{"num_hidden_layers": 9, "num_key_value_heads": 4, "vocab_size": 2048, "rope_fraction": 0.5, "init_std_o": 0.00947, "decay_shape": "linear", "train_tokens": 475900000}
Below are experts of layer 3 (counted from 0) of a mixture-of-experts language model. Rows are named router (the router's row for the expert), gate (a neuron's input weights, with its number), up (a neuron's input weights, with its number), down (a neuron's output weights, with its number) and show model dimensions 128-255. Each number is 500 + 40 x the weight over its row's rms, rounded and kept within 0 to 999. Numbers have three digits each.
After each expert's rows: a language model's description of what the expert responds to. This comes from a sample of Wikipedia text that the model never trained on.

# expert 50
router:530448502466474543475484445527516493507498538452520524486483501500470530463503494520447475530500517457522482409469514433522509455505588469470518555474528542534493490480498462503396521503490515479489471455532522479520544546486495465481505567526598570480499474501438505558518372491535557501481470474421502523587515487458487575505522523524490534477513477499487531487510456406497466499462
gate3:463463524476463508518428556477465526530457522375565491509473491489502541538416526583548459557452534529507510520525545530488519543482480462508530433448478521457520494420530449488541466488485526573459490427429533498493515467503381485461574481510470509455512561524524417561403512534450486543497514574507537464487508504543467456488426561505549467522539445450570502508451594480524516533570
up3:515549494489455522440537514483511477482463534482516509466493448495486547508449490535547533505501495525493495471463546505499480532571585491404511514507486457483447575476494553445512526561478382521592458505428497448444559544468488449538566494524502489524494512474534503490459498442469514582566454497456503562531448407547553490519474516479484510475472468541500471524523478484536474564483
down3:571476465538568404513536520506503548502560513492580581505526553506486456472428500502502459531496571497520527535501409460463589458523461487508461550501445498512567485474573490511521523493497513500511454635554477425485465528508525510438505506462506578442501446507481534549510489449527405509541432517594470466558469527434510516483424520446488446515496581459443511405547488526510451508507
gate4:533471590443516562423516505521549515516488445519527520501481498474516511483470455509588460504488458424492509513537441549549477551515519523513493504539509448560455500495497560504502476517458538425456472530428557492462506547465554577463479562499502502460454505537566488494513534551515446447487514536507562381461508523472534537499556552463470498569507453494466489509473525506536489576516
up4:482503478520526529470496514494485471499537478439557501526486549502482458512498490484493474405452507536463406477579513501518552522554511509474540503476526539460469440456433537460553578550556518577479455415515497495481500470574509453476552507553417505531495515505531458447490602463476549527475431523541440503452505487480524489507497531506523552412507503478527532459557530535437467367483
down4:440515518473522477417540489468521522530514460478518504599495472532588493479477536450590476487521505466486577538465460467517545522521507481560555525461530499545518539492376495437626519486404521520487526560469522440498542530457465535504481544493503456513496492574572526482478519498494458499468504540559500541441411466494551478487457516505460448527474452471518487468544531580512532487492
gate5:516513505446465512490530553563595382533461383504497526544559489481430554531484543529476474529448518506398499489465509482536519471453512528551554445470494530455553534493489460449431452573478582402520527539484494539550428499534523512540549481482565531506471519460494562476596478430561559445465489462489586576402490472441436515490451548549488485538528466466548508526533498454492538487514
up5:507522489524517611489391544455446549514505536439477445512453495457453482452505475530468450499520431468529552515553509425545513552488446481497529531508544524479505508536478427484417517567482449534510557441505616481544499415498488480475465514526510533547492483498473528480460498526486482521553507552533444514482506492495557462463527468560570535451507516508517581492534441507397460481513
down5:520481447598472504519541518407469520466473546477518533591507534492466506492473556530427537512472512530570494460479461513520477551579484514449483490509531571560556500520555491502548437482513504539450422521437507478431502462456517506471518546488534528536520440453440558502484454589422474454474511509490447476538485517475527519515534535493571473513494570544469501538496517550504447538473
gate6:424497496533456485573497451526455463494536481474452516448558465512467573472504615513440464460475493493486554497412509506451523437444490517472505531504510538506474431486538491469494487458502527502476595460470421520399488418473516567524505555558499544463437480515407592543479552514451513509585468476472529522553493469400539483473503426456525540463557466479489468576502572462515539548483
up6:536448381564476529430423537467538541444456505477545531529460553482491486514485510500432509531414478507482526560483513498498495457419479460448462522500501515552433494472505515515599473467490522575501549470482486484462545504460499492467537477518491569548456503485508432484569514518434479555520505463526478502480504525556459465480560486486509494477480415526461444467493530535528527592549
down6:535463539481446520478516516466443480535567437464505524516456527475501523481518538452462521523478541514402485492461524514487529432548463538523554469511566501484618462432526465478527449503506507498483466485498536508482419572525487556411478523428517525572479445518497481412490467531475522458528480490489506490471514528523482513485538493562535502558541523522492518544559501538493441536485
Description: Verb stems and endings after prefixes re-, con-, dis-, such as reaffirmed, restores, refuted, returned, resources.

# expert 11
router:540535556497497468512440451400407497538432577518487555505509546560494461504460438466476459530479518461476497481470542519432469502499588514439567540496517472549497506483467553523424472530535548523506485444510474499549437538440438555445487549545489471552437476523446518542460435432467449459483548509502540489507512537471468494428541521533519530503491584573496536575514465478471483544490
gate2:467529532479573468528504543527558456578503479393487453484566502446516588419525433415428492453519487482511466457499496439473540452528588520477519429516457500489476553521567531487538494531532519476562551471530518550456491532505513556518413458567521602532538509546505497527436473550467550495497579397443460553483437506454514526533591465527525506447433508474495563469508477482527462547575
up2:475480530520551503534599471568565470544448521468453518477595453476452566476532490523518478432445573500452508443481496502489574473507582487479398470412493524567461588599544493474495484544492460573484556529556484488530512514513567453501434439548433519455526482516503532492448553470471567422520505490486442536541512502544524566521492452483512527497505465492486463489502529520519518469478
down2:504566519506488494492541520500548463463497525504511525464504453427569580517517474502515435480498447410576559482529462441520554434450497506524497531552486535567476466432437490509459512521490558466527438482501461486516513533579516532464503586483486408451524519518556384532476538499520516517562525461540555488438423443435475494501527513427564464485514475473518487551521411447529560465482
gate3:479503471549592578474477468547522485481431518531497497554499499483500532525424521528584445529474498413500474472439500491465484495549445554466517474486447531525543545527494478464525476506466532516474390486450464513535516444484524396598541524511454563445548566572549443538530540510422575442531488487472492466485565455570453485519517529442485523449542459508481475494494539468471460585470
up3:436471439485458571408502437492532426485544536516511591451502497491467431437501474463461510518497410465568538551466492424427539415452536486468595439487541446559495524550565529468542474526490466523447465470503463496547536503490498552502443460486466519477500458491344574436512415440537472459524396575503501551519449512456486574506468503524501487512490573478530506527513476506511438515569
down3:430474431508481550432445515464429524534528519532531512524515550477463500503451470527518518501507434458473555493503497492438470498513546512487489512499443475497526577519481512492462445459528421509467455485502473539486496516541399475613532580454463398472453443523475492508510518455421502448506476520507561537535437418603485517499459485493514420503456458579517542456553517464523501481465
gate4:477535577526514536427499543567507430580506415487442440496535481491488472514434523541517472466556574522432474480560485498510455450461541505566517532540552498486466566515526469501496486538490486505540526571487458475495485500549535505488468590528505555469495535514447522479507477517474448513442495439505455415548509461497570481468433431481517463508560521571490471480505548573585513473521
up4:606482462484562533505432490501507511418462550587476577509506530470467492525488457513483492454508526581445572478593521502520533552479515503478484550497436467573485436494462546570505486446463504408497479481519439491514461490449554446501511456450488477507482471517491541518564513532471497517550507545541557521525510550402534410477572413507561539493521463538548543484507496543473474555512
down4:483518510455540530497498517501504485434509506464452500457447458511409537454462504532516463480489515565585405515535465510477428580453432454503477493482565572495486556528492490450519537540565480515472466477457517447533505524520558465463493487552526609493425483512540490499518536505470547491452468603522477446459511518581452501531495549483441513528552553521527540477476487494498434584467
gate5:438459472409518435459512465558513528500610557485497458461438536572515476537442469582532453520502456493465491505534522439505510480546470573459500491506541466519475565493509460451508473497447489451493495491491587502505523536522464450498526556514532534499571516440514602489506484474510472469475501430524495449414465485512560479511507462492495474497462492455501522513437459417609517569573
up5:488540416468499510472549487515537498564434561471489499543428496509451473514435494462568471471543447519512516441535438445492465497531424454579578508445435496564443475462481451526532511476480548447477479470481442557477525469506525460505527518471503519475489543457505576517500455475462489415548476531511515502533484499479467547502589519482478441481551555527496521466512503502508536451535
down5:426475489545474536533511476509500534468528460554521534503526510505529527479444486558470503491525506585458562495567518526502484494462476414523504494455434530498529552502520499466553488400466491442549405526471524483470505503514442570541500560544558474467483477422491526467529513463498562448478423518504491518507527497543475513434478552516530480503440511500464495547561463502500458488449
Description: Suffix and middle pieces of learned words such as -ic, -ide, -ence, -ical, -ive, and the hy in physics or phylum.

# expert 62
router:452433467526515436578456467525476465508448509504459504475499479437471545540523547440470512542527473501500452450466547502532445495517498531501492515560501425447547484467435549538470537522491545574528425497515498555520488552521539527453501504508508468541516545578517524494506531511486461508563462551482547540442447504483491506547493564495522523534444422456554567435521518565576483533458
gate0:552498531483553490533464532499482454556448438408446517550478531529459520590444499430459455557494480486422505540411514528449500489469478566458481546499473512506505637490524468459504510549433461559508515475473499490486545499559503507488419547495524555484506553465494504562532487592486508568513431552489449486436522468531429525534496534477524492477533422520476459464545446459508529602473
up0:451544517522529475467510448498478536425583552576519470479448538464545494482506525490521566431495535469501489461547447439520494525503488559506486544490481572458471490455481515506560508458510543429455540466498498464505492374438472491579530519546526432484485432488535499518475483484499479451471577493451581497509501536522491502438573491517488487498452475492421584586489509514490450493468
down0:494439587395526421467493537524447475491577532450529470537484403523507441443408524482534456481508539453529588609561442471541471505535477461481520507528490525500462518489583465487473472493500506531499453513495480556520479470476528479488429450572460551535476430495484415488521508595580461428574480495513496465468484487476593521474532465529460540493456544478468504523498490615461410470560
gate1:538534432528499526433527468489509537458466428459525556549506524449527478558549548469525471560506370463530500456539466548445477502500497509520504465527535418494482452587581558473465456432524464523463515543464521489519512429466514561462469533482431429497485480517561472575492544477520515491549501566497496443464515519479486403523466491469499492493495485495445487508501428565540521528517
up1:464558522522515493518493525451524601472540470606591548533504549513452503497412467580543430442537534538559484510458563544476455551559546518439442529428454490472514552525548514578459519476389441531488536553451500505486489489470550468477521501490488563508475507470539522486446536516498470539512549488427517443447495493447519455505452492509452472512582488477500489491425469448403443513488
down1:534476484551465461533515533427525441485484500459485482481547524484543526549527520476486489550451546532501473393557452496501485505509517490556470492550492437521475543526499565510498502536531543543496486558512574501491516491537550511506413571471503541492585525504509582474538522503520527535489541506478447496493575551459460472564516426498520474497522561571403440488488536472504478512498
gate2:475478506489593464487501485492495444504499495473496569491444529372535503463548549502513504461463473532525603516514506507496523577444499531495461462484455502505487552520548582551435546490483473538500454428541459483488489556536438541490492548479499532496485427482548429490464440518505536434501408519515491499525492462501534478546516575490459532420482574522544474448449452572473571483481
up2:498521484512456528444483507579544529539476560501524459472530496449492516556520503493471542445498504514465495405537477481434539501514503562601486481532471488521459471477450527602432485548500488501504515511561530437524509560518499446564519485453541495539480529529513477532420506459469465471517461465549449507565510564453526551547501484488496579539432518548446533485451512518517501471484
down2:459491425542570478510471464482523533472475463500487482460464460540489505471488468574480539497483487514457504484444579601509437482552425436501559507520476533536541569488493504517534554511524479492555518570478536538448561549483430535483480515538537465513492517439590395538546503429462470464499562463495502503480584498569488500473493523500462450505408533419511490527388521446499547495563
gate3:479451411498461534482538528521547477541515533454494500467561512509526504501564534388462436476479510554550559492527481488499541479485536549439470475504495487555587490496483520507470474501491574528487518454462508516466510530545486533504416490549395532511524528517552480550456447521549497557489528410434498505517509464445513474605557520498534558441581542532556515465456452472577503525502
up3:596478472485539519580532512455527453463401440522539528525516527483497543523483537479541489542529533451464514467521485516528436538499556426489575538537474491403465514508509446423460439451493532438548492456471553508545500473559489497491443475574508506430551559500438499583481532481504586491508460475536507521627446529558564535509550484473504465532434457492490487457524517470447488488472
down3:476530594518571493424470578489511502473452538554517423569463446438462466526495500481503502566532431462489515512471484480525519555529477502522457552531491512494498537515528605511512465499489420487494504474498457430604524435463608463461491586524438459501531514509579497454538488491496476500410506525525531405490541543539554478484442497490502520463497511563548511486507530448499502525480
Description: The letter d and pieces like nd, Sh, Ad inside names and words, such as Jodhpur, Mogadishu, Abdul, Sydney, daughter.

# expert 43
router:479543596491454560536561456519504529444473506563505499493413456505488514479533490488470537453507413481471512539511552444538480476562565543483533477516546462519545463484501416498513531481545523517503538429453527499503486516500489455542465489507450485427470514478443554440476549539512546527574523552496490510495425479452481484568593491514507484472451578555544550400442495529469453444513
gate0:509468437473499449517471424508474488555470501474499512504600474492490533479531506452532495432514475491465512544494549532543476448555497581534513468539476469542500489495448490477535520475477534528474478426477457490551528469451486509464505458481413553549464494468537505569509550477472526478553470497492475493473407512494508479501540431553546524499522541491481555481521549472576463528494
up0:441494560449502497478487493525511548475480535403563481517527447493501576498493543454496425503537504542574543432536460514494490503453525506477474510529443535557491536488449515505530510514508501517517398523524534507405486505455528521546432494493552505509442518484462479418504498511513544475502470530494433520582475520517550540516470522530507479542445523498551542555506483501520497509550
down0:537504552488458491572523491542500480515513458529542521538543517544513492469537455467511502413516459486459458526534496374439473508470511522485461495443533503529479516552510427464475492489492501545506466486521494575531503457521530446499467498535498536458550614543331602472414447503467568469475476480457466586458474444467498458519507515475443521512557557553492505539496426489486514497494
gate1:485472480500523464474563512489469433442533533432491534453475544521411517486456465444432471473515504519478501513483528504557586498499589512532523441594510477500552475541498467420525515432501509552491496588463534525439494557533526441520344479506533470499521536488554508434514445497522492444502497420497471497471476481463503465526503533460421451529551488503468484556420485494513484531570
up1:525463452503459513487490511473515495512526512504479460526509562522518409494500527465497497550518516503526534496497562479454482528495467450492531470497486446509435524488585581569490529498492488509473534575543558502440538513512539602468531511459468476486515403499480419542521440511435490611482447574504467540462528522529468445476527475535504504523390534504497561565430456442552483539506
down1:445551569565496542497491461526426495523494413528520518485411495509488515489416525549541529495545493518542551558474450472455507490509521530517524508515466483523494569563462495516460488433476497529465420468512546463477514453501485489460421507547569463586502503490439502412503525485474600477449497425518465549529467424578536421526484474448510486485545524530462531526445488469478489579504
gate2:452556458470533546494535637494550503485479437544489506488500554498444421571499488521468490489479539537523489547521497596505448490543527492487528470522532537487481503553514478473438520472547458495479420556497492472545499556528538462532572510503511546542529549464500469554459558565381513496506562526512481497503493527547499473491460440443476543569452492567546509481475488496399546533516
up2:466479541519467537505488464480490497511559497453460481530434546520498452465564481428511482485514460492503551520508454395521491575523428537444515496585479427565457527497518497501495503458551467479512495497536415521468556463469587545509472504510483486517529439505429468464545471448539514535511499537486477440464514547491502498496482441526489466480548553517441456413521463496446477499455
down2:548519512515424491473470514481550500520476465466531454481455459470439484504499471446452455562466546402512479523500520465517454502588492520540457506459430507500466516496510469469475524473470527521549515555576518492452566541493495512522475479497447547444462502459482479479508502439461503564551432542528541506534500533514496519494478492491537484563501524502468497570531466464560436465491
gate3:489547543424453541522544480513488486406530565552548503473430486446601475567535512461503526507460521471476516587518546522515598528456452509454500546474482459430480537508498478523510506494529559533486541482534507525454475469464528556510518469504494536488501494453471532547557622474495576525530556463527525474581498578437556447478553466501554512530482573541499460495500502549493521532467
up3:478518455536556460550441518473553477481452471391504493526541546498395567468554491543451489528500508568530503476530461573468487543527511422506505498565470487516476464415450456506513525494473478437463481503491528485549498487503524471551525426499471439490524510480535406487479405500511516424466529501537492440447539503535494467496465445502402519486507510501489511519481570420501475431517
down3:500501447556473506438474563473502527487539497520442411501464538484498462525519497516473534520442550542502451499534509487500447500522588467434492463541520464524490508516530543548522510513424507501512469470491524422485567509516528491503623482524531449516568494538478497468515486430514476467486512489498482496501519488562475502493500514534538531482652533488455490583499506372492448540521
Description: The piece "und" inside words like Bo-und-aries, B-und-esamt, R-ound, plus geographic or technical nouns such as River, water, train.

# expert 5
router:550425499530512471408454554482534521512509448490580518509468591545515503495553518473526498519443553478478466522508531551524509504453480559466544498490539492443562486519438522510490448481455519541443522468478541430439504514454485456468525422484499510466513532562553503535523510441533488492541494545446515529424448534437506521557501572477445437488496484491531554500513469540528554441565
gate0:479425449482472515545563532563478498529518488457519487470478496474453465461537488536528430540393514490509432528469497501513466497499455491572552582543451583487519522538502515472469447469462504532499565546531514523510507490535571510483426445567464528559456506523522440514488457515430463555489570529492444442543515447485521482512528472482569519514582504608502539477509460497515512493507
up0:527499496498532506457509497590536535475540443497464499536534493434575556481515525505516480526469536404478503487458552566439489500455524480530555514484481542490460465503416444467571507526471556535455501515571492513513535481520571526505464440489515474472555516471486495607529570484476548472477502481470471442493538457427560572580510550475513470570550501527490423523522553517451484562540
down0:553565519548568471471537503472401560549501485464459501529513486534587471530509464496496469508511430451548517431525516506516476507450505506528492473492539428426522473472494489431484450424555522516479509460494530458432467474413571522574503489452501536517506503464485505515495473441443434482556456452477530451513473511470505487519548476501495488486512509607525546486509478410548552499529
gate1:498496556539436520515493514448525471465439513574577518531493557478467504433484466535519445541584468600547532549484514469511496507465450466560489591520565496449538514568502535446517473495489568533596607487436563463452524503506485470514542530458471467527547572542560502489413541500482479444527446481569468508484492488494594498535420540527512566515534503462494521467522562511605461558528
up1:510516519431411545508389486515524524484459545574514568542542562516527454535520485478479519484515563483508562543456588425447507509491567485518477515467466502528544430492498552478418488547510571562467481499545471507421511549497514478542506487414523538514474559543519512504504572502521488415478545540564496568513486514516554494534457519584454538516481516496509475532533460441521504497496
down1:490510457602417497487496509481474514472516555535472456492438489549476458421560494527461555510527438484428450610475483503488480549564505583481490458503519475443560487495542489510524520416494437533474553552441500466482562522509498531471492498488430575501538514487466472545482482510475426532436508485552590484493480471464496520560525544515488504518481517472423491567467482470507543525488
gate2:512470474472504553566473528549532497518531544450510538544477570560449447463469456465382495514470475455482560562508491504497506528452461495521500468477557554473512542601454570431479551470443501493504495483484410469563537501446546540464513504551472490520516495528445434499411520461506574508532470510451529447502480533514463496498513503572460455525582504542438460511460466448505483520406
up2:472458456418520580537529576510537472536503485476571517520511488540553492468504439532408596484520462478551451539478514564501549475540432490539569529487526496562432495528524510515519519440496537460448471551518498505433487590513540509519461540570514507479551466553470514512495514477465539489574367546508454466473471468546508475480536478517495494492525439518508532438486467536511565505432
down2:553551442572523508540492615466451530466541504460508497527495527528460527523512415521513542498559500521482515461502500476488454540413469504564513475494574570544583521463551547513561498542430477499509486437526481563510495619518448507470506560454479498564454566558539506563489455512481453550514480496501478531443446486496441474481479504521517534459460514538430572471493472563523514512483
gate3:520517490475473456482441449526408436505503505494464472490518545506450563498488464464442460475471502474454569540485510442635569478471569443541498530461463584468470520489476441536530556545480564486407537455486436467471428492482526495475519517513452511508570468436524463471507478574553562515465469495539533514532521491547467479492528526522478463482518517527520558504473558518531470495550
up3:527521563463484513469490491403555477475425419490455489590531564499544531576434483506548558545514440419470509467528512484445460562493561538450438444494372479454495531528533493456480526483443518508443437586496457451515551511419477529539553486500472585517526456483524456528582566492509487462528487469460560561497505542494478533525493613539513431507511521609445481444485488499511518503504
down3:465524539534481472534485512509501509525493488530441465544491458621506508539456473476542461473432495525595478541466471549495514494560482581491533492491527486556432549487480504512526479479477523516458450538539484411525544463430435537461445483446467555494475443564494465523548493475503501425454454495572520529502483573440467484473462494526471479544489607509521519530463547560529516532472
Description: Word-internal pieces starting with p, m or h, as in Me-m-ories, ex-p-anded, h-unger, plus words like visit, help, represent.

# expert 30
router:536574502460442514528463480493554544553476520549532488519454533502519485515443560551499552465497485573456459501455481478517525434474502483458503537494485421494448470519477499556403515508541444464537549449486440482489431527537458485468527480553487517487584531453504550464573421499484417485560506516573438553495479450485500459476401540468530542469607504475466473455513499532467544522497
gate0:459547454491531501483443449475476479525574577528554444511502482496408555462449572452583408500426538466462549525502491543509542500482513512519511482555445566477513553546462538499533528447443502448586468471541527536517537553516462541472494508426415564504439501515571444556554506520471503468445504571525581453529498538484485476547487510480526476443542521506513478500494552491465506502487
up0:478426470506546439484482497565448425484528495452508489519510444613516610582417611514528468496489491500545468529519505479515512499459478500464505447523468484492535514524533548509575540563516519514451471525523516491504477479466570523533510472493475545520484455493518474549492459467515516468511480571536506484451480430462495500572535452569460555497503482517494407503542519487529555486593
down0:489571488460516458556497501568462383459508499498517468551509426455518500516655525440557524483516544448466590560499507495503464437479483499508510506519481483521444530523484468536478474490483489449455523588428568538491536445556487503524447416510500481477476556558488467516510457520489550504503522521500457506500504523533524517481564538471439555505538484453427513467496591432529506465540
gate1:470531533505446481547507488528428551447492519521522504530426502534499519442510479431467507508523472532404474527550455528459573472488458480490503494447582491480418582456480471469520501516462607522464532514483519477533503530483463582462484550474528497471456545535480495550467431438526408456491457397506464451524504519570468513522530420483572498502504529549569513534513514504567506527453
up1:472497442470434502546419506494493553501524484508507429554476562530523550510521509543468569463482509514565418534516489504528533457509487555540510412433504424537454449483495471496491483499523507441510517501459413456483524515472468527477519490511519539518490449498478486553511454474486474576519507437533542477558526439561474438403500426470446533433585491497553466432547567554517463524518
down1:526515530482475455499444491485534492555513502549521573533461459464504543529513489557464511493478496514490556522549435504535502487473496527454570513548503493493493545496424577479516465502523472540573441474551477486501484479595580480456554398509497441465474509515551508485473557469454555525477528541461503527532458577514454532446514587498505493542482444458498444488556531474552557481573
gate2:474454536519537459447578584448497503520566513488555515526574513554487522510494501549505472485478474508578526511496492518540548502499435485470437420543513518546457521499405604506512519473513403488433447496513456513470503469488513554585530433558491469504453526491457512460482520539504496449475489409484438437442512554494456545449505522503545452567549479545448577549413551498475504498528
up2:489541525472535507453473439539501522486485529555543490461490497513496573471513498522573518502546577433482471594522523519456456557502486476424512486505459527483491400429503557505499546504477476492449437535535515429478479464507524496529522448568543531520515455428491489537547559460428589408579427472573516466504514482528480486558506494447503448517542502498446441472480549514508537558464
down2:476598525465505519516484554510511539563503485580469516579528514471532426539517462515533527481573461487535543434497533522493566492498594527541550500444526468507595522475522506508520528532511499529478478527583484502525460443489472461470496535443520479443498495532405435517536508528497436448495570552528529398484493543541434559574508567501566525488485480464532470486427443508493484510495
gate3:535513583541490490543516458469514524522408488467470426471473452505499502475524490492493521470497531496452509496520574489442434500497465476527539528501540528460526505531563500458532491518492492473456546451500522627446479520554396534434436485506485543484515553478498478604477560550561403541502511445519473482471497460566524498576482495510554528535569415442524541500540549520468484490504
up3:545488499485516487521506504468468493511456509488468471485527423448535496493418428507495479483478602538459551583552518525532475560540468511555508497465480471545503540600497473548515529487470447522447511452509550464424464489503484520502464508473528438477428544482511479514484449548526471500450479514535464408512590500540526455472543543561484538487490454423516452446533538534475502498515
down3:528529449476471462471504496493583514567461505395511409481486534449540462581536454451483549443479393501493490506525457426464471501463491548493536506455507473480515408535420495455485461466570462497511541449519528517516563530509452483524527505523533414486440495514515477520558527554472566477526545497527423534487506443485426469533490517537514521452544524571519509491518456484505510419438
Description: Final pieces of surnames and names, especially diacritic letters like ć, ř, ș, in sports tables, e.g. Boškovi-ć, Šafá-ř-ová.

# expert 13
router:518477459512492515464536501506445492466514482569542483481502465564501451505479506477486605530531451476463506495453472438510448542536456551549519460489501506548503564447490507495614588488577519557469505482463403474422514485537462439547490513450460539456487563524538558541502504474498453458519486525546503467496514526442525472507499489579488501519540566496519465441440549539520463524447
gate0:525485482513583607521542460500513458481496524490512500493514474496477508504456492493511498510433440456552462497469479471527481462487472538511508430542581513511457463505513519522548513434550510516444523461512397516490436497499564455523517468510407563512539494455549534501532517458476467393495522467412511498520517493488471539484472479479459527480550509483544499489492570525555448522465
up0:546560514495503487564446477440513481498427534444469331572491478488514516558478518417419492453554545496467463448490489522514557516572473493458474490474477413502526534501523543530542529515435483475465446486474424465488452520501579484522501495509495577468534567502526504467475528551460492445446484559523436431517521484519485483439522456499573561477541490530489489515478518512477542466488
down0:502536510517439496519487475566482448537484537548435523516533546486522490480559484489565516509582506497441462530442491523529498436528544377577529513387527444485493445499439469454495487571528527480415583531513450544531527474490411522569502552459437472442494459447550548447457417469494489515468539470480454509443475522545473487468543514454477602519474467483469501498579493495526471491486
gate1:490550489416518517490478487453473446441586493488564504503493493510487460533574506495577520516493508535489448539521501513486426555553465437472591464515564493537466503531562492544533526459494445490468454454513449502504462466543490450446506445561505536480536481511475549467522498519442525527456558450475461492471496500436480573557436503506496425492470446457455510510522501492448515478446
up1:484593475466515522546455605451441460506468468530511470541486490451539518498507483506497434518437489539505508488502496554490455512588493546599473516570478469451545552523506452541492521494532559539595493508505558499511460481511488480487494480458572439503461517532574567517462464477454488498544521481475439489442415540497488489494463560577496522496518446514529509518509522500491504486447
down1:501540525524533442490517487518476543479468425517506462457497546517447486460464573479480538534495503559512558505450553471501508511473448559498472495442513493448453521481450488523415486523549479501555508499483500559463506496448448556589540463549453520492449499550485519518417518505548532538500451503559519520493538505487506536507447508452525475506501508607519466554470441464438469540476
gate2:499507577470472474452585487480491453507459435552531548510488523466452434570508462499523542453435505527543480529486522467506468481509408530542545488516459520505519484497494470549467555543482621501506466449448431493447498487549603492482491450498523418572586470508517531463499533529507550497512468471518511609420506512479482545506481494557543508427468551509547503505462461544459485453516
up2:556556454481520457542562494492516515504552429585496480495447538497506522461524446550496429469516525430486537519507505484530475556528492564480518416532499486496601425561441510444477564458484450542567480490491551471485424428525488514549542430527505522554487472557510509539562500538465471542528479509450442557447481539498515593518420459388484515529539474510471508500512550478440522514411
down2:501555497473512437493501512426526552556482509505532466493468531481511516510521531507439384465497493521511524467450439527517585416463508590548522536531521503517468474488479525468481519505539473466473573495548500402545474497499492478517560564509543566480549542517503584507539495461526507544500440507523500513494467451451466557476461533543502533472409531490528438504537541473525527530537
gate3:549414561485482462541473507409511494537516528534490502489508491561465488525480483494433481498534538508536522464510523518469449427480517528503479493471551452552516514475525541443495504520464542438486478548417468469460461509501597515504488444478550415494538581527516458496451444454518457550466486470518565552507502513500469541497522483518498487512554494473499501457557501479553534602522
up3:586545565463517488532547489491446528454466519455529533494390506483492554398498518531534491503457487560476535552422479435484509427466545475490521556540531445500516596490525542474493443531491481499538476455512512447475447468488549391563528473495509481558539498413469511504467499585493498538473494451523505517582500524488481528525514510459506505436462494485407538519540482539449534467522
down3:535515513493460506462422531533582416500488522460551489472509533456484514537556554509508447489446428567507485484521515477509522462525504472542589548531507531519446471437512538520445467499545526505571485467481496498533562476548517458519499420535454490524527582414470544507430497442533519540524495526480502495547503477506521556484509430443559517480521509429485527577501495560457516506497
Description: Ordinal suffixes and result words in sports tables and career texts, such as 3-rd place, sign-ed, Total, final, made.

# expert 15
router:542524441541555474521430419495451494481486570476446502559494504510473505444394494459548541437553462437545434547427499463522533490488522478481488472481520556520464591535500490496484471532503467563496483419509518484541466478446511490520496459530579539550458533495459481444505445554416505576475529580509519479462492556552440468441544510525522541461483535501523523532510504540523475510524
gate0:519545480544517452493498518515478508512591523504449557460517481500522426455361468525451570597487515502521554465487483449488431485462459504451468518482585460566507590500437575459509530510510550482440535466494550469520491534454494479517513466450555488471490460507547493489525510513453434523510532459532462493439507523522509516419547513569535517492489462466483542469502548543520532549571
up0:570487546524513556476517593447516460462468572540442562582436447485504562480537429440445578543516476509501556489469563389579505489499464479510485543524495494532507561566497569532460478493479538524505501372515484520525441554512490543534481485519495606465501522493500484549569523521479505541535507519455588502571402494496480461451532520499471497523511524499399510500459555437491499571545
down0:526558499538427530548491452454496420540477540524504443517508579504508577537535463527529545470405466476539437538557461519497517448508469427505438443497482544445515537474451480460574485484557499447490477434496454467535520559460483476475446442494490497497455426429473482508540485454422466475501533499512489500517506541539571506483573485538510427488530526465449471518448504536544521552546
gate1:445504505485455491537486463459491498480468481496454517550555495531460528530528552434539430529470535505418531549535529464480429467489591468511455565510559538469486479529515548506428517525513456561540560510495470480507505490511518558464490555567487526512458509488547460479502476418518353475440483569432522416537450505466453563531481494592559541487467506543483487469484544478516513554479
up1:530426544537559472565545484499463526503491471541531565540536531508469459455527506533536568417427518463497499524535521427393428464571484562512518514481541579523472430454476439459554526498520484501533497533543525479494503521584471496487489497504494478499489552558511532547484607491399500491530473490473545462461526532526542543501527570543482500513502488498510489481459461437604486493454
down1:516499432499473492451568482504505554492435558522574510511495563458528455539439572536477503533504446503531367446412536489530491475492520521472525499518472505501516482446497449431491536462443507447430464508507448509491512533473470462514491550488513529518455550561529361494527472499537544463533483479513535461502509529518479467500487466579524554559491530467473546507498500448486518530524
gate2:524492397456541448466382487427526516503552487497482494526547500441554512519435510513577528506474581425466470558494505557503490451541457471495539508520483427509502465517591485482547460467462493450460498467458433469519525544448437572583488496598479498554494444504409544467432467497462487478431509494432506472632496439501518543505538485537501512507567428473490444472503523470520485514526
up2:468510505558568446514495473526526488453499479467503491522495432426534523487466481512485574498593505493483505516397512452504543455527517483552447459472540468512447523500493470497540486499512499472443491512496533520554481534529443479470437469528491488445513504502516544461520506530466484511493553491561516440571562461533603514535407458474472502511478549495567494466548521552491492525552
down2:463470488471454463525470463453518523495438471508462499502512530510427514493480458583473594533521433471546482488506494474460568471470440523494418491477466469561574460459575509543501483493456513484525496494440536516463460472540458489584500459491548485518533569496475413474496500511495488546465477502465470568514379442458591490516440455502505490540477548585506542467456532461516479492511
gate3:543534506463555560460543505538490543490633504474439523512515492538557441481510512486478461504567482526567438483555456431414508466502523440514456495490528520482570491524517476477523507495556491504565511528475532499461482418542444517554523502480494454565540570487543563481469484480524464529438565475421480529484460454507509481485546446500475495460519527551607540510504532538563477546527
up3:493506543567561566441538487477488469557548520495507495470513540502520557553494493507491516475537526548492402536503490434519446494523512464473436504413500508411514504556480447494484462533569428505509549527510487498534510479478546541530563527457463525540506511487477470449498471472545510551447461492430554562516440417442438445451538466434479450545591468552563484488511468486501567498427
down3:482520498485519533533456510508553480478512495510476458534503475580461592501510500501544479402426435495408491509539454436521545463460460523470432504460536548565462542474540479514531530536485479523494493544458490477540559514515534498518445551464559518492502569488507551475551490489484508501504423527497474485485411487429503443447548463524484502476518465512501566499561559533459506519533
Description: Adjective-forming word pieces like ic, tic, ical, ric mid-word, as in Physics, Hispanics, cynic, Chicago.